python train.py --n_layer=11 --d_model=320 --n_experts=64 --experts_per_token=4 --d_expert=96 --d_shared_expert=0 --activation="squared_relu" --moe_layers=[0, 1, 2, 3, 4, 5, 6, 7, 8, 9, 10] --router_score="softmax" --normalize_top_k=false --routed_scale=4.47 --balance_loss=0.0024 --balance_bias=false --router_cosine_scale=20.0 --init_std_router=0.00985 --lr_router=0.000414 --n_head=10 --n_kv_head=10 --head_dim=32 --vocab_size=16384 --norm="rmsnorm" --norm_place="pre" --norm_eps=1e-06 --positions="rope" --rope_base=59600.0 --rope_fraction=1.0 --qk_norm=true --attn_scale=0.383 --tie_embeddings=false --parallel_block=false --extras=["capped logits"] --init="normal" --init_std_qkv=0.0417 --init_std_o=0.00889 --init_std_up=0.0417 --init_std_down=0.00889 --init_out_by_depth=true --optimizer="muon_variant" --lr=0.00951 --lr_mult_qkv=0.5 --beta1=0.9 --lr_head=0.00483 --warmup_steps=76 --schedule="wsd" --decay_fraction=0.371 --decay_shape="sqrt" --final_lr_fraction=0.02 --batch_tokens=[32768, 65536] --seq_len=512 --doc_mask=false --train_tokens=244300000 --steps=5212 --dataset="wikipedia_en"
Below are experts of layer 5 (counted from 0) of a mixture-of-experts language model. Rows are named router (the router's row for the expert), up (a neuron's input weights, with its number) and show model dimensions 192-255. Each number is 500 + 25 x the weight over its row's rms, rounded and kept within 0 to 999. Numbers have three digits each.
After each expert's rows: a language model's description of what the expert responds to; "comes after" lists some tokens at least twice as common just before its tokens as in all text. This comes from a sample of Wikipedia text that the model never trained on. Tokens count by the router's weight.

# expert 55
router:510447505467517541472501480520497488485516508528509472539488507478516482482463502497494507477450468496509485499537475466502464499509522516544456476482547513465466523507492470519470497469507499
up3:502505492479502481512497516549523515482501556495485504510473511516471484493534494514473502488506497505473512525524522512540511500509483474502544490519438505545515506481461478542541494505540509
up4:491507475506546498482512500472455520489464541518506502533533511513522478460477478496473547551540503515496490539469531497543473541527457501514489459516512470498571510509497501496487478498458510
It responds to: Sentence ends and headings. Line breaks, sentence-final periods and closing == or === of section headings, such as Plot summary==, History ==, ation., ing.
comes after: "\n", " ==", "==", "===", " ===", "s=="

# expert 15
router:506515496465497514484542507513534522475529523497525523519493494502529525458495544522512468504512477529496475471555458484469495529501535507522475507456569501465475539527527495521473507470515532
up0:520496494552496534532509486486509491482524485520440477496527519493511518482504469471496498487532485456465491505499492515489483511521473502479509507514521459504515511512498503492484497517511467
up1:461510481476457482518485534524494500474529509485501538515491497520512522484500506511521491489485500504522510499485487501491500492514535480516592527532438519501502467480516491521459481503524469
It responds to: Articles and quantity words. Articles and number words opening a noun phrase, especially a in times a year, as a maid, plus an, the, several, three.
comes after: " as", " is", " of", " in", " was", " with"

# expert 41
router:491481486476488506471535477522473526494523514549524453518472520460509451473534523536487492480476491481492497505538520511509475488519517482514479497508518523487506521523498471499517470490495506
up0:509540502500519491479542505459470457502506491515500527508517520461507516466483485458522518476479473540498498509494496492500511478504487445495530535503505484470495501530483501468484512513487481
up1:527551504484493450491489582519529467504494469543518525509477512472501514466541502539445519487535498501477513492513530483509556462479500535453537466498479515511481505519496510474513491452507511
It responds to: Predicates after copulas. Words following was/is/were, such as able, well, known, considered, selected, no longer, plus "==See also" headings.
comes after: " was", " is", " were", " are", " ", " be"

# expert 53
router:484499457480465499482503482514503536522503487477512458558486533469519478492469544538547488493442477509476470496509436493476483477509501486506487506473506502499473505527508477501421520448461509
up0:546540526486523501487515465502485485489531511465452479466496528525482504535475489530480550495482526537491516488474499511514489478471498510491464540497434515535514519520520491497501478530496534
up1:485549493519490511469490560474522520501534509467482494531510491504497481451509534471533512489503506537466459494483510478532520515539533489479486496478483504532499446488545482471496541501457481
It responds to: Short-syllable word pieces. Second pieces of common words split after one consonant, such as h-atch, h-ump, outc-rop, deb-ris, plus nouns like book, box, kit.
comes after: " m", " b", " h", " H", " the", " B"

# expert 51
router:528463468458480484481544475509479510501525496492500480523468509511497521479480511509503470494465478519536498498507453470507475480489524533523472488508541508459487522516506468499477512477511510
up0:516480536514539467480491495462451453533481536492494488488469538479489510521453492529456507504534536486494538509518500504490539508540517532491459525521532535509525471492523552548490457500513524
up1:511486495470489462481488457474457492520513494508484524451494516523471539484522492524506556513478550452514507483490475476511524541498474492499483493541503487489503523495511434469480483461468454
It responds to: Table header words. Column header words in wiki tables such as Title, Series, Position, Votes, Candidate, %, Notes, and the piece ograph in Photograph, Demographics.
comes after: " |", "ar", "|", "or", " Car", " Mar"

# expert 26
router:485485486465492529478517494518515526484510514561495493513487513479496493489496518514536487479488477526511490487520463482459465516515539490508489485508555517503477522501511452513496519476508518
up0:517465457506510538510509533482546505500531518543529469475486488516512505507512480500496479494528537480470535478524549504525512496453480485517494501528506499516509562486522531489543526538509494
up1:508531493521493490476471492461500489509537488503472499528530436539486510472482450508508476492507508443492476463482519480519481512537484476508525547523481467467508501485505480502530540476489488
It responds to: Infobox and table starts. First token of an infobox field or table cell after a dash or pipe, such as "Key people", "ERP", "INSEE", "Tampa".
comes after: "-", " ", "/", " Website:", "|", "1"

# expert 63
router:486484477461489494490527504501481504468529510555518489550458523491525486490492522529516487508489468509482482473481463502472474499505518511502470478503537512494487502542526477517484494439515565
up3:529499521512524532486471510441429491532489471468504495488542477479482520499476487467520466526469488524502496514476483491524508486506503457471479487501495488478482473522534470516495542474479465
up4:522524531478494484524486489492513487480509442479504504515487512568472496468532507507496490461491492475510490545526499530563506501465483508462549487514503472535498503531463513525519505508479473
It responds to: Infobox fields and list separators. Line breaks, pipes, and infobox labels such as Genus:, Released:, Majority:, Location:, plus coordinates °N and by in album or novel by.
comes after: " |", "-", "\"", ")", " ", "="

# expert 4
router:505487475470495507484510489520497507488529500548517450542476550504489477486471509538505456479460489500506509500499497487477492501488522547516490501483514479469472503532539469527545511484491510
up0:457484502520498500482480481507499479485470511530512496481481493514505504499468476532546433494473492468497502517495486522506515508517514504457530480489494529494445490509492515502488513496498493
up1:534495467536524520519485462524530468498536523493500487468531510460514462464493486507458483487482512480458475485501494492548496488507497527523512518524471501528535517475490501506533487468516514
It responds to: Foreign name fragments. Word pieces right after a capital initial in foreign or unusual names, often in tables, such as Y-ach-ting, K-ow-alski, Y-um-a.
comes after: " K", " Y", " M", " O", " J", " 0"

# expert 25
router:516498473477469518472546483498518516495525493502520493535473557448493486489500525499586515468462482498488484515472442506493489482479533489536497505510521520475489495481503475505495524431493479
up0:528542532535537536582495487470446519494499493547521516523508519546532486484519493515525541473509486505546504491477488498547524545533537453533540511508523517520499540508547501491568513538461535
up1:487473554501485461525506532505479526450491518491494534524511477487430501503539497484535495509534502496471449541457499476473489481518554485474459536473482536516512475541458495481463520485512494
It responds to: Mid-word noun pieces. Pieces inside common nouns, often after a lone p or A, such as p-ension, p-eso, snow-fall, agric-ulture, plus nouns like area, season, variety.
comes after: " a", " P", " p", " A", " (", "-"

# expert 30
router:481455480475479486485534498518538528486508488576490495505468532485492485456504528513525490481501476494519462473519486483485456485498531516546502520489528502485503496487500454517495513473481510
up3:469488468511474501542476512526532505478511503524530534479500479468496525480504508522475491546532470501540541484546532527540465449512510485469478512507508526524556498524508501486540543495491482
up4:477472502548489453472523480483490504463509481542526502486489486468494482491491543517482481514537514486508487500511498549532503478511505501530529477476495483512518538509496483477498486531464505
It responds to: Ic and national adjectives. The piece ic inside words (auspicious, efficacy, Syndicates) and political adjectives like national, public, European, Labour, official.
comes after: " the", " W", " F", " New", " The", " United"

# expert 47
router:509468487465452475479533486539483539494517518546507478506509551476486474500502537512510501468473463484508486500509492481490486501475554506529524518513519524451486535496502446506474519484492501
up0:535494483527471524524532483524507498485508524547491468495545498457508507542460495491555527517491471497538518488480495511485477543546506446504496502515470482477489501475528525496549447490494515
up1:476476490508500537492497509520496494522498497468535493476510530515518505556480543515542506519506532520520531502492515518515482539440530533533530513477495460506527521479481528447469479513495482
It responds to: Politics and elections. Political vocabulary in government and election articles, such as election, Democratic, Republican, Minister, Senate, elected, including election-result tables.
comes after: " of", " the", " National", " United", " from", " President"

# expert 40
router:495492505501486518477515512536529511464512486526540506557495514527518489475488526472485483489516489524501482504469492502428535513520520534528516436496524531471506491495524515560485529497497510
up0:499521475493576529522523503505508481509505514503495497526472458504541478510507523499483499512513521484480484474476526497500532489452525497489466503512464481511502476535513454482493520503495496
up1:521478522480506476489483483490499459476527555543493523495532469466455492520504515480466493496527490482506506561524513493514521515479543518507527476473456528494518517500512505512474499491531518
It responds to: Paragraph-ending line breaks. Line breaks after a sentence-final period or quote at a paragraph's end, and closing == of section headings.
comes after: ".", "\n", "s.", " |", ").", "\"."

# expert 24
router:510487491455473504499535502551500533509487495506494446525492515457525482474481495534492484521489458452513461492536465460474478509509501513522483505504556505473484545530497466531476537458472500
up0:488472451513498528470508510480520478484502490524490492506507521510524469523459458427508517553497499485488504479468489495485486473502518521515518466514498497542508506475492540500493516497453486
up1:454533508499473512511492528515502500506480506476491499507526512521483505478506506510434484502450491492483485477504495496505495459553432506508503497494503490512451521440543510467490477595511474
It responds to: Possessive pronouns in biographies. Possessive and object pronouns in life stories, especially his after earned or completed (his PhD), also her, their, its, role, graduated.
comes after: " his", "'s", " her", " he", " a", " their"

# expert 5
router:506479481448468493471529469513487493522527521522494472515468508460512471488483507485492484494492483508507455503552476476503503518500516529522475506529546505459520537515501494497524503477519506
up3:497475492483449563491444515485507529495505489519527506514532484491524485511486487471499455546482499537493521530504523481528518476491515481497531527485527505477406548483527494541489515495486499
up4:466471522487490467502514479486460530465434513531489482494511492479475486494503493483470501530500490503536479534498490521489464503551508525437495480521521471508510546536451468528521502476506480
It responds to: List dashes, agent prepositions. Leading dashes of infobox or list lines (Type:, Starring:, Recorded:), plus "by", "named", "called", "elected", "released" after passive verbs.
comes after: "\n", " was", "ed", " known", " been", " led"

# expert 48
router:521463500471495499489506499514521537494525479531487457542460505503542484463459504519516471478458467519501500463518461476482482495508528523521474505497563525483459509513518480516489501483542499
up3:492512511486504501487464489496468509544500503516559502519506490513493456478520457515510502488483493494488500467452509488500519498539535511527499504508525549550461520498490535480488495518530517
up4:549489494497482468526504496461499510502502456488507516494476493535533502478533484513500488492471504500496502499501539523495539492526535510507498528493491523561455482477505544518511502490505520
It responds to: Table pipes, time words. Pipe separators and numbers in tables, date dashes, and time nouns such as time in for the first time, years, century.
comes after: " |", " ", " first", "1", " –", "5"

# expert 19
router:517484465491445510496561464505478525489537487510538473522504539514511473455460526522523455473482475521510494522524470490466495508467522503503476527500506528484516516503523476512467513466500480
up0:509498491519484522514479465498514453456496519486472508492486514492531490500484531491500456481463490524493535466466497483543524498522481519460450461535475483461519480495512520517491513514513539
up1:461562480536511500553456494521494510476507430482514499494471499534516535488471509454519506517516503513496505500514512501473603536509498490444511504490474492539490462489456519506480502504548500
It responds to: Census and election prose. Connectives and auxiliaries (and, was, had, at) in census demographics and election tables with Votes, ±%, Notes headers, plus general biographical prose.
comes after: " |", "\n", " age", ";", " were", " season"

# expert 60
router:482460460485481498472495475533482538529531483500512493567459532513495480526495520506506435478451502540542467473519464485514460496490513501520484492510515509489471521510537440538461515483517514
up0:497526480471481470481473491525503428525483524467513493524490507519550490541516508510512510522538491479494511489499477488510505510531538508494457516535467465521481503564518496486485537533516516
up1:481527493506495473487500472489516513513531461472544543499513514524491476542539467500476494516534587525521491493518486505508496502524533473431504515474509556530473513528500513499504480514514504
It responds to: Infobox field labels. Ship, aircraft and company infobox fields and specs, such as Displacement, Speed, Traded as, tonnes, plus armed with, built.
comes after: "-", "|", " ship", " •", " It", " had"

# expert 27
router:491458477492508502507526501497479532468509478531507448539461553467483496465484511541534473497454463515495479494485473469495505520508519502512476493465520510484463481512517495507505527465478542
up0:463505504530518509516459497468482519469457548472494532482486504478510523502518481496496475483503489483481503517488493535557540476482496460462494538512504536510522535505545500512495493465465485
up1:499485489512513498494480521482501508491487491534501536520545521530510431515509515493480478476503492504493502494494483448480523523521495476507509515484520467506526499461482489490525508520482465
It responds to: Table cells and name starts. Line breaks and pipes in wiki tables, squad position codes like FW and GK, Scientific classification, and pieces after an initial capital, e.g. G-era-is.
comes after: " G", " B", " |", " K", " D", " J"

# expert 34
router:504466498450483516440522478530481526522512494507483447540501510487503501445505537549493461510465448477532506510532508498501445493495521511511487482505545490468500502517500449494526501480486507
up0:525510536490472503516505523473496469483530462444481536493515497539530493481549549515511470553458479478481500507496506515510497496473454495469487544494474443489525478524525496480527513525507515
up1:481476460471537510508465513482504481541537523503461510512517534568511549466478489510442505537480513539498465516503530558516533485531490537459514539517502500503531485502529469506486495487514484
It responds to: Passive and adjective completions. Participle and adjective endings after was, were or be, such as able, involved, confused, rented, often before to or by.
comes after: " was", " were", " be", " is", " s", " are"

# expert 39
router:508467486475467507480511492508502560473507477514488459548468559440511482486488531522531518511438451518503458491506473470492483486490493507515482519501521524499482500491524497508499522480465558
up0:500524523499548479456470517461476506471472544519476496525487493505518505488485514489538568487476472497473501508519509472493502495454496443546523505489497485490497519469509504511516488485456484
up1:541543473539479471501511475479501476523511495506518477478476497487471524537485463479470493491483500476503499470520506509519513495479503505523519457531476527522498520500451518493499513561489506
It responds to: Names and table numbers. Pipes and numbers in sports and stats tables, plus name pieces like o in Merry-G-o-Round, Camp-o Grande, and first names David, Brian.
comes after: " B", " ", " G", " D", " 0", "B"

# expert 29
router:501459466469478509470528485505482511475543499529526481508484543512502495488487532526526465476499468521554465496543463513445469529483522522523480501494530516488511507495513471527449506457494523
up3:476548499512540514493470496523534524505507492497498500498524474518450546571529515500456488463505473490501508499489524518496540515486498448522487508508493518492502474462496515532488475529533477
up4:541476552461505565535482516466520500522503491536511509540562481463526496514526474526524499484499499524474505485521498488553503498443494498482470495511506489492503494492511522526472547496530532
It responds to: Infobox and table fields. Dashes, bullets and field labels in infoboxes and stat tables, such as Time zone, Summer (DST), Kingdom:, Preceded, Turnout.
comes after: "\n", "|", "-", " •", " W", "W"